python train.py --n_layer=12 --d_model=256 --n_experts=8 --experts_per_token=2 --d_expert=208 --d_shared_expert=192 --activation="relu" --moe_layers=[1, 2, 3, 4, 5, 6, 7, 8, 9, 10, 11] --router_score="softmax" --normalize_top_k=false --routed_scale=2.0 --balance_loss=0.00287 --balance_bias=false --init_std_router=0.00821 --lr_router=0.000547 --vocab_size=9624 --norm="rmsnorm" --norm_eps=1e-06 --tie_embeddings="early" --optimizer="adamw" --lr=0.00135 --beta1=0.95 --beta2=0.98 --grad_clip=0.5 --batch_tokens=[32768, 65536, 131072] --seq_len=1024 --train_tokens=546100000 --steps=8367 --dataset="wikipedia_en"
Below are experts of layer 3 (counted from 0) of a mixture-of-experts language model. Rows are named up (a neuron's input weights, with its number), down (a neuron's output weights, with its number) and show model dimensions 128-191. Each number is 500 + 25 x the weight over its row's rms, rounded and kept within 0 to 999. Numbers have three digits each.
Before each expert's rows: "comes before" lists some tokens at least twice as common just after its tokens as in all text. This comes from a sample of Wikipedia text that the model never trained on. Tokens count by the router's weight.

# expert 6
comes before: ",", " of", " was", " and", "'s", " is"
up50:504490475499493424493534517490485507486523483482570508487530491507501480493521449541565497489568522505479536511479472493534481518511502493487497504509474509529502484517522515454492534524488527
down50:526549525461497518488507470492464505473533478497522493491455543499499512429503434520493490513559484472481538478495475481567548502527496463532477506502496470522496479487483472521492510480503486
up51:516471479523504501475533491516491507504529549504564503480490502505519471526488464462505521505584482506551511514514450484470523448488510514496496486509548486499465479470519501499487495487487499
down51:540483432476533510495521523494490503484504503485501481494493519472475451506457517464469528504481501484497542521517504482520485462496537529490440474448535512497481478505548531504495534455502470
up52:492524479523526520508481499489508456500482487503493516538466503488522515482462493514512435496498514492440501502484494462527534501524461524509525481499519483495471532490486484489474505497491514
down52:506480502508476493438501498498507484499497449472490511512474490460524500525461506470500505473449512503507460484529513487523490494447511483524490519498508463492494484474520501506484466519500560
up53:456484490521478491513478479511473496454497490498504495461451551479587501473487525500507429441463498475538496508526474484490520506504488470480510478503509508496487511500529518471511507493509479
down53:484515467501521475467477504532492508526482506466493554516528497469484520517465536456448478519438526476465456509498490499517483503471531482538508537498560532525495511471497511546486477523532510

# expert 7
comes before: " the", " a", " his", " an", " \"", " S"
up50:545429496486482474526504487490468500479518467516537503492487479488502472481501462524496457478498466499538538477546510519492528466497489487492494480495515502483488477498427506489537539452486506
down50:488466476528503533481513477491519509503500512431490478525512534521489478517529525488505489476473561477454498497446496469540515499504505503488462528488516485499521495456477524511505511522575511
up51:485509507484502477502517511484490488474484516543475511462472523505521478502473480521507467484488473479514532445493469482496537467448521510511497520495519517500464546467533485502494499488453477
down51:514498503508486503479494504514474444501460500527487499492499536503520504542455460532537461505482483553510481530491506509469514488475459532459497544510484483488501536466516481523503459491529500
up52:500488498470485479513542541508493480511568545482484514517528545507508458510522528516493530509514499512513517477465460490467476474489514483497502514485497475513500527464446498515480533482497490
down52:485492469499528489473470454495460518481484496510512470563473498499507470509485478529516512496480513503490492469527516483508455518489478521473481464445503508490498528496495503471506461457513470
up53:495508518528531491551550507484503496504530498491518520493516527513495451514479451499497540550551538489510502506511511512554500440503481519445529478505460485492500502508460463504490545488423551
down53:513493478481502531513457490437497476424534499489473531471528540520499513484501494542527512504556539473521483521528496525472509512468527517487516518548494493483536513500511524507482554484499528

# expert 1
comes before: "\n", "|", "-", "==", " The", "The"
up50:540527553519499536488492512510513491465518471486490527457546480464460481446491482498520509490478487507478481452516479492461511525518486496456539500503500539469494522502469491461437524491520497
down50:484536520446547481522496533485484489498503478512524522493466497478520476496526499491563505543513468490491477499491504517488489520484513516483509485461509487491495483472521517478538546467459510
up51:549511522512528486504540492505503476501475520499510566508511506498529492470508500517503525521491529540531537470540492505457532515532495475501522500515578543506502468491511473435500548494505484
down51:494529502482502516461481493509469491469462491488487520478495510520501538543515464470428455448496508505434512465512450508496463447497518522468493474522513489445516522525513507478497477476523510
up52:506468473509469478497459467503526496517534532475511509484541464505490479543571473502567450514527519515507526519509485481525483514507483485477475519509502502508473525488462536503495550487460476
down52:531483488510500492530473507473480498524526473484494483465504527509498552498452522523518479462473538488495513496485526533513472508490487517469513473518502508539498505475506454446505510559504507
up53:471554547527436517503502457465518500521490531519481505480462478524495486515521517516503490492515536506536548534488499507496503479512494486497496486534509531482479516514515484540523488502494501
down53:525452482511495536496495458502526549557518477521505509496506515496490492509546488527481492530493535499498507497507456513491510511520490509479498495531521500511542506514499536530523500521523483

# expert 2
comes before: " |", "–", ")", ";", "°", "th"
up50:446466532500497502503501488495508500492478500531492514485537537511559522463472500491483477499501506501546527492479482466506531520485521477587507466516581473504459509497492459452494534511530461
down50:505526506487467549437550482452524473519509515517495482507502481459511527468474482548554518524451486466494472486515491504483493472492488498492470522503469492456538493456535491498520502516542479
up51:482465495529504480510521538475511450511481493508483498478488520525527514467492478485440504484474501527524512517475495490509510506484502509478515529518502503537518477538471486532507545465492526
down51:523523491485485487458524483489508485486506573516499485496459510529492515458537509493486484519492508499527503515564517493500509517542526525533471499510497451479567504492509474505534505489504553
up52:515480532541475494531520478492473478504505510509525487521499461468527531448454484506503525498475546518480498516488484481458546473506501499521514502541502551481451536502484457491509489508502487
down52:525483479490508521524511508517464518504507482499494544502496515504488544456535503490509478479524511458470536472498518450513511502469474509512518502479514497491542474499486513465513476482496485
up53:567519484517447512508491539534518478509481498500489494494481550493467477473539549503463532496478479549489531515454499479524500535494523511547511455498559462489472490504472527482495483497485497
down53:535462493501529522490515471457525563500481499502533515458504552502503500519516531547502490516492502518504548530504463516495545501492492505477463522469487559474462471536507544547476483551526499